{"num_hidden_layers": 10, "n_experts": 128, "experts_per_token": 8, "normalize_top_k": true, "balance_bias": false, "init_std_router": 0.0116, "tie_word_embeddings": "early", "beta1": 0.9, "beta2": 0.95, "dataset": "wikipedia_en"}
Below are experts of layer 3 (counted from 0) of a mixture-of-experts language model. Rows are named up (a neuron's input weights, with its number), down (a neuron's output weights, with its number) and show model dimensions 192-287. Each number is 500 + 40 x the weight over its row's rms, rounded and kept within 0 to 999. Numbers have three digits each.
Before each expert's rows: "mostly gets" lists some tokens that are sent to it at least half of the time. This comes from a sample of Wikipedia text that the model never trained on.

# expert 97
mostly gets: " \"", " '", " “", "—", "{", " ("
up0:465480501511553438497529471488506612558517539454510412530533504454526534490400564492529525548480545512479514455458579495495497524461504546539580487514605543503517487471500381521495470404545540490535507561490534406507535469495502586524505502421513458455544490557505532430512463465497502513
down0:470490433595500623482509484506510561490513514501476455523565440495373494476483361472518488587460478542496477484480546450518519534508438529514444485533502495598521565510432471560512492489500444464466546487476455529519482503507457509512489454552556433517489464538474529469474532489515554533
up1:524502500514626597371579500468499500517412547525526512501528479505505539625510497485525510495480498497553492565504506604503550521515530515434513490568526544495504496513520501381515498496514486497502374493493407435604499492437515511496521494487494429482483530489396512481499476537514501339
down1:529508481467521486501517515491483490423552508472485499476496504491503494513517491498482496523467520501374518480360527494471480506464502515507486511490457484448550501487480500551500479478462513487439498522512475491423489470500477500490480485494532479497399499446497484549474488480479529484
up2:557486469451546463476495444459501479496458498523526471497492499512523489638498485500510499515495520495469401542508543521482468469529543505426497492497570498409514479485551445502483488460451446552539508501514502483496569489488518481465511450521373549484512484475490550508511489496468506469
down2:389469470456492510531546479541451522466484470482421490480476516553498462564529537511561404473588519513453491463508509462434468550542520500489503547548502509509467488485576467529505521375511490489468481514501584447518457572602417505457506530454497515506454505520485502487543473507482473512
up3:522497613497478523501595473502411502593482502505500402496526461505497501496417505501508517588477550487511481516484545499483469503500505506505498559498480536486534482474501477489488500440457496517509480500417463429513579499493527508489440495411503462502502449504493529496420513511509468441
down3:518477484409500446500528517489513501514540479502514495501497516494505340484445508508514472500487492510513497511531498463466505502436535524496494546521514512473528469493501531486502488496474498492626541480547500423492472501494474503504465542495509540506491480454503474502517498503480505488
up4:568503442461462547500498501526499513545502571502496501405522500581545498502501502400574539452498519501598499556527461497532501499498503500555597515550561501503500498532500483499462428410454500506575502497448501458500520498427537502500498418462502494468559548503489425492499497449599500497
down4:462463500499461498482621454437508505544499535502385498498501404498500448507501561499501530467438539500499526549502562534499500499500501503460468501514499490524503497501500521497594499497500499475557550500499434500500500532506501547483605499499493453551586497510501500501515500497507485502

# expert 42
mostly gets: ".\"", ").", "\".", " |", " 2015.", " 2009."
up0:475512557541520504428518502493474521514494504509514524493506488581555502505486505481515562521493484513553442505484561485468534495491575525548577502534534555528501441515612529426548503477505497569490449562490492438502554487507501503387478508448493490427486503526497537408423499548475497504
down0:455490519494507485509492481534511506548479536475518503494509423468444608485524559477491466511499465511470506508566499506501483507572610490520494500507491598546538497499497517490506505539506509538572466448455513452522538582558596541529490483522508438511586489490499500487504470471555482469
up1:565501501525500541502504499496501457576496606559540500495525497499500502502492499380501513444473501394499498500412551499502461498501500500468458545502499538384540500379500462497498413495500462498502479500435502502537522498501504497497502502417501499476493466502500498502501497500494501390
down1:499427501494487461531501496498504500572539500395503503501502491500502472502498407497495415496497419497494499498498440502502503501497501427501500499499499483508416544527500498467396501500500502570461499591499471500629498538578477480553476549672556488429505499528504395498500503507498497502
up2:517481526566565521474518529501335481504485494463493458525506467518521493520495533465497537470414506471567451544502509587439450465524504520504512542501509512514545497501540391484488529489490499513504465494453499510542521480485464507489385478492507474472532517466449490486432511591496466489
down2:527469463506414455466480393589504559567566541490513500596499531472497485522484540495529495488448466522445417515512536494465457536550501467458462502463492516568533491496487501477493545497470641526466502531480523521513522515519466468554492472521511467482515508463478537493526525434495523467
up3:497507479486526596480524490522493512518516648573500534515485490527519638500492503488512510506483513444491493580490550492512493481448510502510512639496487482488484514493515448479484502498515467473503452511518498461506501474464483523475482522520386488453494527492491531378449494510513500375
down3:572476493487517507528611465469498559521501525526481502478498489479533498440484503476540442486410454578525473478474515475521527522488424486479497564532470453455403533525551529482519508523471519475500523509521604487513514535565501533478487508549494548474465510463484526522512489507547524502
up4:562414476506433501544479534509495487452477560547448575494498493523517505508526564451512527468492445579452498568495432456511457556565495519425440534492527545463489504534480534573537494513523438450511484567420481526448473563563453497510558489517547522511535503443476479525501587479521536486
down4:490564439462536472491494553552500531480492476481527539507536570548533456483490487526524515518424436489489568484543540490466540478600552479493493472530503497425508562497485478542502551523500522462469569469450511529514456495535533520520538427492482500513529508483529475576561491500519535528

# expert 38
mostly gets: "'", " de", " family", "(", " people", "’"
up0:485508542551404496504500535496549586537488480505483494488451492527468447458508485559483484605529469496482530483446499467441515489442493479470496510568417499453443462543504507441477440507518547543443519476532553559510501516597510484486508587520527464545551473559445525532492510503577539474
down0:470494486490483487511469490478529536500478496538524472428556461468455510520506500557483476549557541501518480453520495413465600526470472513498563415506554514535535496576455516510463465468485615526453476457516551466528457553442468513495477455484523508492518515466471420572538486512487568493
up1:499502499545501499503507502502449498509434502498499502498499414498501506537501498493502502582501499439499496621499474501501501466551502498500498585564510498478499420497508500485427483430497500560500501464493401497548601447454561573400449501501501460501451501520478500502496501540500502425
down1:458458542470500510538451437414467509504525500511378562487499501457500498499498531499500499542499500513458503527440527462447499518448498439500499459470496499510498411506418500499516503474559500501503472519480501529514491499513536377501515499578512501498547501367501441520499496499455502500
up2:473437494565561486473522502466495488517478516519485455516508464521485523535468504512483430475422482419536479510487482540504426538531543513500559564480607543493473516455451463525524531474569477545477383457514503443548458444475471542482455535515494520497521472514524515439522413487507470498
down2:424493508517467451429442527484522514455486522487519501573459508451466470528523511588431574507477492479454454559540466531527485562488543499501495428495473481526466531459558533518409508643472505500471481523510533496477538505546527500572537561505507492490575515487497507523566496432480460497
up3:500524505552554459517448571501554541492489517482491481497484545495408500486507513563544501505502570514499484509496433456477482518509564522591535641437478511491496530496506441562536542503450515477481477434439413533513574509548492616546456570489521449499463432544404510490410466522529498461
down3:516463516461508550525471495450503535479528545523535518550508501442440470532473480507513563488478575483409482488485519499516419490495557525515554502469505537494554475533529488533452602506487505504479458425483487447535514591490520556620478530532481482523532483479464466551550558435486559486
up4:538495477599520588354472490505439541525463550470535524472543521513478499472487480492546498602487440561484525501464491490496496475504562593480510577583438522496531435473530486526463560474529510538445475517504463505557468492531495592505529558497490434506487525508463468488536520623525493491
down4:433495556453469534523456475522533500522572484414505459485527492506473511408491479478491458512520436509465494466491470437523476497553439496480455485504509526568462397461509511481506484536567501555447526477517556534537439536510432497586548524538589515509466561588561557571533529434562492489

# expert 63
mostly gets: " \\", "\\", "′", "        ", " Coordinates", " tell"
up0:422574462473504432501476468429483531510542525530468487470489475503438510503487507491497531499474452551460504490538548495477476476530521476473541483514524539505509365495447418468525530468475450474530436505491522489451474513502537508531508454521514527473619476536508446528504506442600446554
down0:501553468480492458442514456412518398563474538497488450519529499484522447503527464481544532565486444533512491438453495499437534509468529483516466436501464559466480480444532479589586448511477555442484517498449515528502530529477443455431452565521519555475450499502428574406481539502556539487
up1:539499501502451553497524500446502502504495499501514485504499495499498499498517499415499503503501499476500496499553499497521501498522527538463503520565550547444500501496614400509524516424495482500498500497420500451581585407500516497498409497501489470475497501506486503448454499541504429482
down1:570499496500503505427567498517499501455493526504438505554574539513456363449499504503489501515525497501523437508497542494500496502501606503504477505562433499562521508526460488502575498495521544500501500413494497406501484504494494519503511506420467501504509500524450500609505559554540625514
up2:502515498485569469499524515581522496477558513483436500458545479574457477484517441464554559465495471522440508519485463482552523460492559501535552492487491478502477518518520543506542475484495479537517577548549543509520476515426502467424566502484517444537496481517490553524530477531450488557
down2:480439468471514560440492487578486482413443514487502593435528515548552457524564538440522508490502436533524469515468495494579505493469485605485569540516487466466550497503453483553449523644508569535516553463531514443486466504465456502464573529498464490572562449433525488540548501496529514484
up3:604490518489503484476637469431497507456516621526503508440518480592507527509424498473517486518472507467529516506559517516493447522526521579458499480504498492421562482501526495498490500468502483520483455530502499375502591485483490517472538500446494481453493583505499534454486501506569480452
down3:464439495520521524482496458572502588541422443574494502525472495508472499509402495511481507502516591510509400503462482490507498499503497513458522556558470440468484497510506491539404473451571560517530495552517439419537559489492457537463498428540522501474504514591490437558484506510526496512
up4:525503498492489509501524538443464503511478534511526442489490546595505566506493528505480475511487492478578483598482513506513500436496509571469511500589512463499519491439518484518497473471419489458539451503471442477509527495348615547506476507452475490462510547504432564353518433534471486436
down4:419520499498515499522529502479503448557546513625522444594485450402507499445468512507529422517487525517428484484441508489500393518474502513470483462506491638498496592497466562494504441443439483508514483520506510504535512517565508494493363496508522582502486501504523567545495508485565512491

# expert 113
mostly gets: " in", "born", " born", " Born", "age", " died"
up0:551534471484512539419475437470464467465539480520497498505511489568439519562531456533440509484521495417556530509546519466471493432503521470558444440555560506424471447495485524516530542467525481526552473509410459494541533443467504484432518433520498507489529527501418519509518431514489505460
down0:508467483492553465501476558508502467541490460539519486445468546554458523556499497481541485561535475481514447500536461472468415482480484511502525544543465472523547522495517521546481532555485530572461497492551443476457574479474482479508457531505532458485495520505394490492504386473525514550
up1:474516535604530469520459469467558523531526499541481519452555540471433462434413436520572484534481498535510465492538485520445505446576509471494513492542536485468447527474491524480454494485545504605513545524505582486526478476477473583568530561485508507494471581478476510536500476501529530466
down1:459512565532476525494502486480542502507451497492532508360562514466485460533530519460549553579620547525457520510532469523484496536506520546480542492522463477438471501484465519497502483588438505504528415525496553536523485508436520500488495431390480513501524457553558422559462445502517480511
up2:577548367521502517477513510480473482502509499470496502465534483512548377527515517507580542474501473496477474498504520495509501479502530541475493658545497558508526483435514533483510472484404483505491485483459536503501513521344533493489497511471510510547500559578507486344474484638493432481
down2:494506439431463488568521533416512492397486445496567521513448590574541474519484409512494476551524506473509506574477531424553575499504518455491524521551445550496467460554469504503422461530566535581475431475501492561531510536521470464473573516487542470507492537598443538498534542462456477471
up3:516587441472563576512507489524520497478468585526510520486623469402549502474513530462525501515469453497502474586494467544566394409519525506461530526546487480513520488500546584533457452500479542509608494515509484516515554508407540480499536522512474517530516473436524505486513481475515518548
down3:538415526521501503482510635570496508489454525481452432540452511427531455496497488514529532414538522477522442529471517492467466413523499515502457559511476471480511512537549474511542494550439496376503524534539507567445496490484570551489525462512495483569545512509483507540500450469521535475
up4:496499472504522478492508476425428526508462458475509441515502405504568505481489592480494488506499517509515467574574504515493507504628494519506509503520506633489552470453512496499505499473492495574536497499492510500510512500460507622506494514486466498475607532598497497451493440511507414513
down4:471514514466496476445568494492474477495527514486587489495477524441462486529469524535479514495577463511533510516513470488507510524471470527483504504474465478433473473508460508592526493466528489499466516530527530530428489471377472492455472497458503487445465482532483503536504466557498493540

# expert 114
mostly gets: " On", "On", " in", " on", " located", " During"
up0:468545529536427557384491512509511497511475547479544555535422523543475516519535523513469530499468539472550539562537503437494460510535557440448451525477517463465590550485439518513520550486511465509533498474353519474500560452504499552527555532518498583470536488478496516503496469585468596504
down0:500563508526508424444494510543498487520452452521498512470507457513485467442517407483440500554492471498497496522497581526437490524490468429495454466528468462585455495587470625530552491560455507546410477526586538515451497509485460488527525471535447589482492490521495462494598504479477514571
up1:488484501485500508480511516458460487607501502514507457515489480510507487564421501491497487509519468506556434513496559513491415483482523639514487546494532512490517535483487321492490464472513520485584487459442402470510504434428533487484447380462487515320491574506447480495478514541550488493
down1:479491482477431516482481497452467527501457489464471547508396489484505425468467466521468459515577452489521490646501512565369472489454505456515508516472438515512550533529505515514494490517517565501475606488507511516504487544586437526508523575472485521516514454474478487513493620489568468541
up2:523565531575569470476525459472493525534451549492470493552515480526498492515529456610476419500508537435506542476441498503542503418543592535587456514485540547515469495490538524462550594499544444555609481491476541504519562501569525495447484498505521439457512496441464519493534452543565442554
down2:442513547514457513498494528510491544497502414520552514565490469445489515490499332527467511467438469597461488546498533495495502519553443535494485484526514460523434470520486510478514489690491478513451511566471559458376516489579499456477507540550541548463516496475471513521516504522428495526
up3:426489472494472467483483497523503539572473523467524578520506521554468580555418464454490460490483473557441523462511485564460515487513556474540499530495570536489435505507464464518533606489492515566543498504524487454525499486473517569476541521421430489492438506523579439518502543437528531566
down3:498482520476526512487483493497460471543434548481455539517501498556515557512508563541510431506517466443474554468571581519482496513526499533522504514475473530471491472503398582505548576500506567527525486558490480574510471517504482473524535491576426497504471543426498456489482528472413491501
up4:446560519517441449454450458556492455525524545488558466496479539506551404541452540526453507475494475451459511454498510512517539483492540443517517513581527513521456535505491512471486595489398528517470563568455545492589533444521571465508476453497433482454521486503553452514521540420481503509
down4:544483482543514453514484502517521554572436469534474440598506481469499588483549439528447511524510529521496520496408520530466490486453428530549502510496533488585524498470480423459478485517481455509590464497558505552405559553488473509494589500529534517532501511428528505541477551453519482497

# expert 31
mostly gets: ",", " 6,", " 4,", " 9,", " 22,", " 5,"
up0:486452508417570415430478408435497510505439520507495455527514514554474547501514449545534424491517481523462526526513515517487473490435541493497473431462488471490520429475485414440527478505485468506497523547602472496483501516529473501522473501475459483512460465517509458518472524583466483479
down0:521490501461479516504507528484458546475493458510577420514467496589559532503525532542451393481526480435419599575482482505481468508513514511476519504526553462536524498522423442472520456510558511483454529499491489553455493549566508437498545483521535518516525516490530443532510544519531560462
up1:496593498408482523486515475441511459492499507599503491551471535535477539574497526519449505497462451523474510537599524544493456437511492514422499484499557510444545495477529558520524529504486388552498456478467511504511503413505504443523512454505575508532524518488474582451524483435487493478
down1:517493444464497557471548441514533504500482424506530519543465525579487531576581590509486496422485512508558485513554503579513569492520557409530508512493441526491533521513499507513465553444537541508538397488466438501450518517524560528505510555476494519474485496579505517514513496514481432446
up2:510443462532541515509435529465513527533466457561477503447513538454474600480438510520463402551542501577542542483585455510485478543457531514452470514494528529496487497471511476487416539501461509538520452481476530508484584473500461514507467478467420482514469483512471509519484505534546535464
down2:472489502510534534520526509510473469464505479508464594488482488495546435420486542467493447436516447503518492461509493507498444499486571494545548494461491487466524485462508584466532509510521480535492561438452545472505484529569516518487530534453490511558429516469494517521519474563502499459
up3:477607468500529504497502463504511592508399584542492478399498473590521559535501540515530469524511485496484421587503524515494378487510488528512492502558515498445537474489511500473470405471494501506499511501501495494518543380471531510382497457468475496519507530513495497451503514505619477504
down3:529534500503482484482557514480497601495441512588501457517523525481502497493497495516490500500510528468517492474547489485506529492481485483514504550519404547510491492486472476444492471420506518525595511501460496504507493643528532504475533506436558487471518580551632464496489512513484355509
up4:520517496503445518416501506470494539524478504560610493493505542499503516513498502494505500524494486485497506507503507499521503499495465512438523571489512491415497414482546475450384498493439481491520488425480488466541519483500512556493484484499497432477489627505487539401494503516491493409
down4:519517514588474485479476524529473514525509524478522519488489486561515465678473395508525377379487495484521522487408497527483513484519504376483535484654517476488479437521476526491516492467501478545477471476520518512515449483495502467506522491518468524476472489482496374520487478486467496491

# expert 111
mostly gets: " St", " President", " head", " World", " King", " First"
up0:611506498514502485487479498407444479497503561497520391500505468628506510585397492468508485496395517470497488489501486604511485500505513512502530610481557491453511515526497476516392502472543459499509505498434488487543511506370482484417477499502495475525523552521447500480500505503519417491
down0:495508471498487456493498497509532467536499483575498482524442541503475513506491483500497492532538521590477475505408510519498449466521487562497576646492529481451528545433466479523498493491370492481507563511476455487509491472572498469505492425542525508506523535562504554497472474529542514506
up1:465549528508597475544525464540457463509522495479550475528516539557572456604498492462504558554421484490533458485491442540535591486474581458460607522511572566458469512540517473501435532466512530529477543532515517433554537498507533577481461508515490477471504491503502519522578487489485471380
down1:538555564458484488531519509515487443444451515414505530541553490497527460539494481509474454501503467463595547491472508529521468457538503571515444452529483587470513489542558517520531470418569468554474466556546496431485488437604526480467482546548481523494480484474471537432561538483520523561
up2:489496462561508469521532523472470467472459467518467407503530531507466499508500488478541485473561526465481480525461457477548535485501565561490492456550508476482502498468444494558477479500484539511560490474506493477444454534496568455450508421534500519531495515529508549509514513505461440319
down2:482532493413451508514468507561462445441435526549440558441443454514522500523513505523625451503430451539566512451498500450551475504559441523363550513572509560524483532490531428517516454480498511617446514433444477452615466543530548493490458493500540484489547472475510478459502580486471534485
up3:463547498540533520506528462488537581494475546512491431518512487566525494579461511474541512499464519460494572410531519497484533452456509458448485492500596494526472400483494439452479570475400509538544502440473472495510498497495540505472501439463469430486503472573483552485579531541507514469
down3:478495525455581531495522475472558511563457499472479544507522531509494538452509536437519457467465498562460547522499515573442429485524533579434571471450494501408455558490504442549520446518492466533449491523521476480542466510519513457522453511414529565460531449461511588513533521509591551501
up4:556527461513460565530494511515519520512525506510508528452511467493517460427498567401592519487554547536525494487467575531452498408521468518414505522506502526515547468513567502445515487484560487554529518554513453427495494534461545521486479566499529379526444530470497478523484496526464443536
down4:496469508515441536457456528450529471451498485454546418449488497462538542528513495545429493524610483596471490464489491505439493518508507535533571518532425509470481461570439486514589526574495431425508469511516529522444488431488523552470451545502421562482484465537499530519479470463516403537

# expert 81
mostly gets: "),", "\",", ",", "—", " (", " 24,"
up0:542535501518574543502499576501499501525439498547582461530499502499558437530461503457562578500498498447553502410499499498489415502454528499454534546597574498501500502499508465477487499471501424501499417501501482424541500449502556420500448502502500501502580498568501533491500552499572501500
down0:500522501496499499502501498499498502500503498557507498498498498592501501499500501503498453545375501553359500573552470503497489501502464491440637501499448501501498600498497446499501497469565499454451499565430497512500470502471524502535504503398529501530500500499542498500499499497500559499
up1:488517443491518494504639506482391585500484626516490501584518496500534422486494504477503583500499503409568510525515502533506487466483525526486504508506597516507494513494502500493511477500493501508512493482459542492500515476493493487460498509412495490496487508560502514429494515523491508486
down1:472472529511498465422578469531392510470498535527405524448549471519501502535540567549460474487530518470501532472547520521485473469452460470526475628434511473480526527494401434505447500504531416566529528424469516505465480531474548528499501479473458558526498330530526581470513622510516529524
up2:500524500502591517421500444502442501499498536591499430447519418543564586585501447500560500544501510502502401499572498519501409399499500559404503499587573499501499446429499411501498469442501455503521418500484502430550500419532524545501501447457494460426503500499501499499501402498498501499
down2:498522533396416435465466469491500500500500428434515501499582588498539500500499588502526450506559590501499500502463501497479577484499499523449547501501501499503501499460499501547500453507555477493501517466455484570550500428508506499502502556502501524500502498507501428540500598500500558501
up3:524499469532498524502518501398497427607500499498502440497543476498607498503468502469492529500496497499497502582466560502501394500501502498496501612499499413503498502532506502496498502425502493502498501503500502424458516501475501503501481499472500501446504500503428586394406533507522407546
down3:478499502452546506501500437414498535498391496499482500459466498498484612495501504538500490530394578501498498501595490479449499498502500457498499501433499503452482647497498432575461419445497501500504501498531499539498515483562502537524501500484501481512503354580503500458498500440511502501
up4:514497506524469480486491565475510604491506492502583515507515483507465493470481569525578562591497479505469493511593493480484514486484511525529486475520498612521540527474527496453505524479462507609484518451502538486540494498450563554471475522510502521538531509516519466463484422605482537455
down4:497536443533526538479520493535465537567530548469515454480488487520540490425443474469504467502535445476535497464508466542483496488450534486546533530520442570478537469516481487493508578495513545554461488494490552475558412526490550476536409531474459515503506461566482510526492428523554499521

# expert 69
mostly gets: " P", " C", " S", " B", " R", " F"
up0:519492589513494510491498523520529490489494470498487519464447511476503505484469482414503425547487500481451488550472528489556440495469465542440524545465558616466547476482611500518487444493498566596506510464529553493597597489528487520535500530505448561533516471440493479507514487509511518508
down0:515481445532503429527570589440505520497506519479530542457449497451464538454563484496527596555430430590536498515497498563456492468552495499502454520524520562469477467453398488527499596607544486494506499472495513543421451559488509576511592529540611560521513445485483516517496502457427554497
up1:458501495508442554441512430491497488497389587536416461569475470517593487508475582401515481474501522422531497459491469515504514473524544411550553598438504488506509494465542492483519551470494507446519531559487460507538477485481554505481496495451459490505396482530479466480470530560482481524
down1:514542494483511469431495515508472535544540503474464462484454510514464502518515502483537541529511448397552517460516483530514508491518481527555482482502469504509495529466474562459575526432511457482543547507539461559541445525480425571531480526519524488498496519513496473482469444494513483532
up2:539497505523519563497468526474453466503489547554534432553548494500528498503451547482492505473492539454525444587543437429488465509549530515489526568526466506472493514486466438534481463489505451546529477605438486521548502522498538493478478457415461461487463520527459440463453483551536483461
down2:582528445488445533516519554554469446462498546489469494524419463502524428536567506528500497479481490486478523485553494480559464489532493509507537536530484485467548558512504485493505496434427492476502556497487502556527483530599444483522496579527470505535524466514467448506514479511480469509
up3:493552569529463471458513539458456539521455610513465449565469565497503514495516493516551427522498501502507523504549491513421507497530551482449475517533512485514459435431499509492434528459493499523503507447453501494443530475503507579494536449463499425480466568511499600505480537538531485489
down3:531527500488522510500501490542539537503518484485514530531511495545488403477536484493535487544540411585520501515492496552485471421497518389525489454579487497518441533530519529499516464536538492501438524495503477495473464522515449578493531527471467506487566477523446456550501450485577458474
up4:522546553477491515494472500505511528474524509551471475514629502498461498492513554521477533544521484526466554567540515467396465441507520529486439491426507512474458467470446598514474482424477507544457570377513513501540521493496537471506565415480483534457466498511450480527522552470480514481
down4:523475515541473514445451520467516507549619487530608521463565531511555467475525446483526522478547507461556457472496481576489562514490495466521470530468453587486518518532453510433476486522504517415458564458511504526504479524559544536485512501496505448469413487473508563477501537481506475535

# expert 107
mostly gets: " (", " \"", "/", "(", "\"", " '"
up0:458485487497440576491492535505489441496421487554390473385549503530501548516515434522460552470539512538471517488439558504495471551510509476494443569521507527455451420510508514438602428515557464446467504572474473477513499516545497444504516500453507450502461569539455467518482544498539516521
down0:486572478538428514550429489517508486500494500569500447460509537499537494495565495466492493554553530534543487518443477569495464469506501488461468551537452529521467536590461598551492441484509587425482549504509490547505489514441409453612527520548564472520483526525536437566500563543518493462
up1:530560513457538492523443529489481562508506538547489500516492496479437482440484496523550478523509451561519463541482469512462515466555506503554495467555502575501437503488524575559543462473541476557515508480540529452485495413466499524486539504553462537530517545571439504475521443491509499479
down1:442570435412461535477454392480543534468532500482504470496463438518504481512531496468523539489554513510526522528578520449499522462511499438486508522532504601492500567499512486405525463529501464502505549523566539537544581498499419505546441560513497493445562480449435484505529468523544514514
up2:634499504502586503500565473431499473503498581571532460562547498586554502511497502501504499490453498501511501504531500498502486502556503499499509583519528499492542499460499481404408482384503497505589394506440437461495498470464553496499501498501463498492503499545424528426501490521427501502
down2:512502566519426519424468500559499549578499507498556491502502500510498500497539474445571574541484529504469501433455497496501493465500536416505498497420379592506500540529502503435435503526500500494480555500502499503570453503499500517507527502501499482501497396500516501501517544447596508499
up3:546505534534493507502507462446425515516456535564512467492455378511516485571496502467543651530484552495495491508496528498460446506517534518497489544516532472487571492516504447465421483495496528505507439490432524532495478419472544552409498447489395508488489517549486496486510516524559499521
down3:383544531539574487541525486531488462497540491495479477517488480403457476406488479459508455503517552556523528508558509469415460518491469497549522530531488458488528535497573517446486600451479509500472540551530476439512502516558515463523457559457481467531507535551509489502512514543530493449
up4:496495509497499594476500531504456500510488527517591443492507469503530526544410502494495490527468410502508404506496511500499485507492504497497523528449572566495530479480562494502503507395488367507503491489437563462622509451483509500492501478490490498493610529528517503419430504550565508437
down4:416475506494507542500519598498500457464481551500490503497500486496493433499513500464503493500507490507507507502481504507495526492447513591460434500464503435492525451423506488499441494549633574474480495554504502500486501514509483501425496528498501509506510498502433552500464603496459509533

# expert 45
mostly gets: " and", " &", " et", ",", ");", "\";"
up0:504637476531563500417536396502504452503511505501599499497528457559616499501450499503502499443500575409502500500503500599519495513503530497540500503504502537503498501484503428544477496421540498505556466423502370503447499500472467513455388428501483498501549499600504497487399501518534368479
down0:504474500497517593488529502463503590543500545515502451502593497482502547498504518488490523505502511501501447482503499502500499495500503499516516569504504374508498506502503502422499514499428481493612501551504481566500503501530500539500498482504503501500504502504498499501399499494505500534
up1:513492490505510508453512489508515448493504577548512518510618510564586479564481430493614520498471504490512489539502544518502491513500514509525609492499524509474478511441546460485512511449495368519507451497490440473488564511518527511483506458490490490506507550512439518426381518622490418440
down1:473480438401531499458490442477523529475521451478572536508509543477541477495511478523456501528477487587436477478519570533459455510524523480465565495480479532436561485537477508584584521524524439488548475548482416528504482445490458443403523430475512493502522552477498537473475503505479463477
up2:485486548443448535501493464494454537483460550502461529514546458552525562516486578540483585460488606503492521512545548490463456476496533478476571485472513498523505520499586451471555522485495473500489377527474539492592568481478496503440502471483515507528514517507492504489506504388451506542
down2:522517497503435501473486563479560573469488498501466525445442453477513541466485501498422550473526508527515427487544440517486442479526443538485485492533525474584505527518533458514530482583492511512546462515593464504520483513513514540481572484533474531523459557431540486536506489510559536467
up3:512489444512471531497520477350434501527513529477487568481513488504569529493525527506473473488427496516651485527477525498469510444557530507378546585498525679400515524499493481500496466480499418526506498546481486458527522472511504543482433512482451521517549499527490519498495487527548469491
down3:519518541504563508552471606470488547466536460514437555499496499506534530450529507482509539418459485537464485411530490509523521495511483507483503517485495500523533530437505517526521532543488466495642550480543411518542432555513537494516614449484496514593531538407533418499520512517517486489
up4:500569464495499499501494493385491502462494588585499503500499467641497503556501499464463607501495410438501496504505501500498489414501502594520497499499530501506485493499502504504497490477499486457498458498498447541464549472479496503446500501493452559436498498497402500422498467496565501413
down4:530478500498502526474522502428504505498468501499553498502501499499465541423499500528502525504530502502479496455499503429500459499495541559401543506505499497501454572546500499563526542428462566436602506529583501591501497565517508501500500500513504461567501503502550501502505501440503463556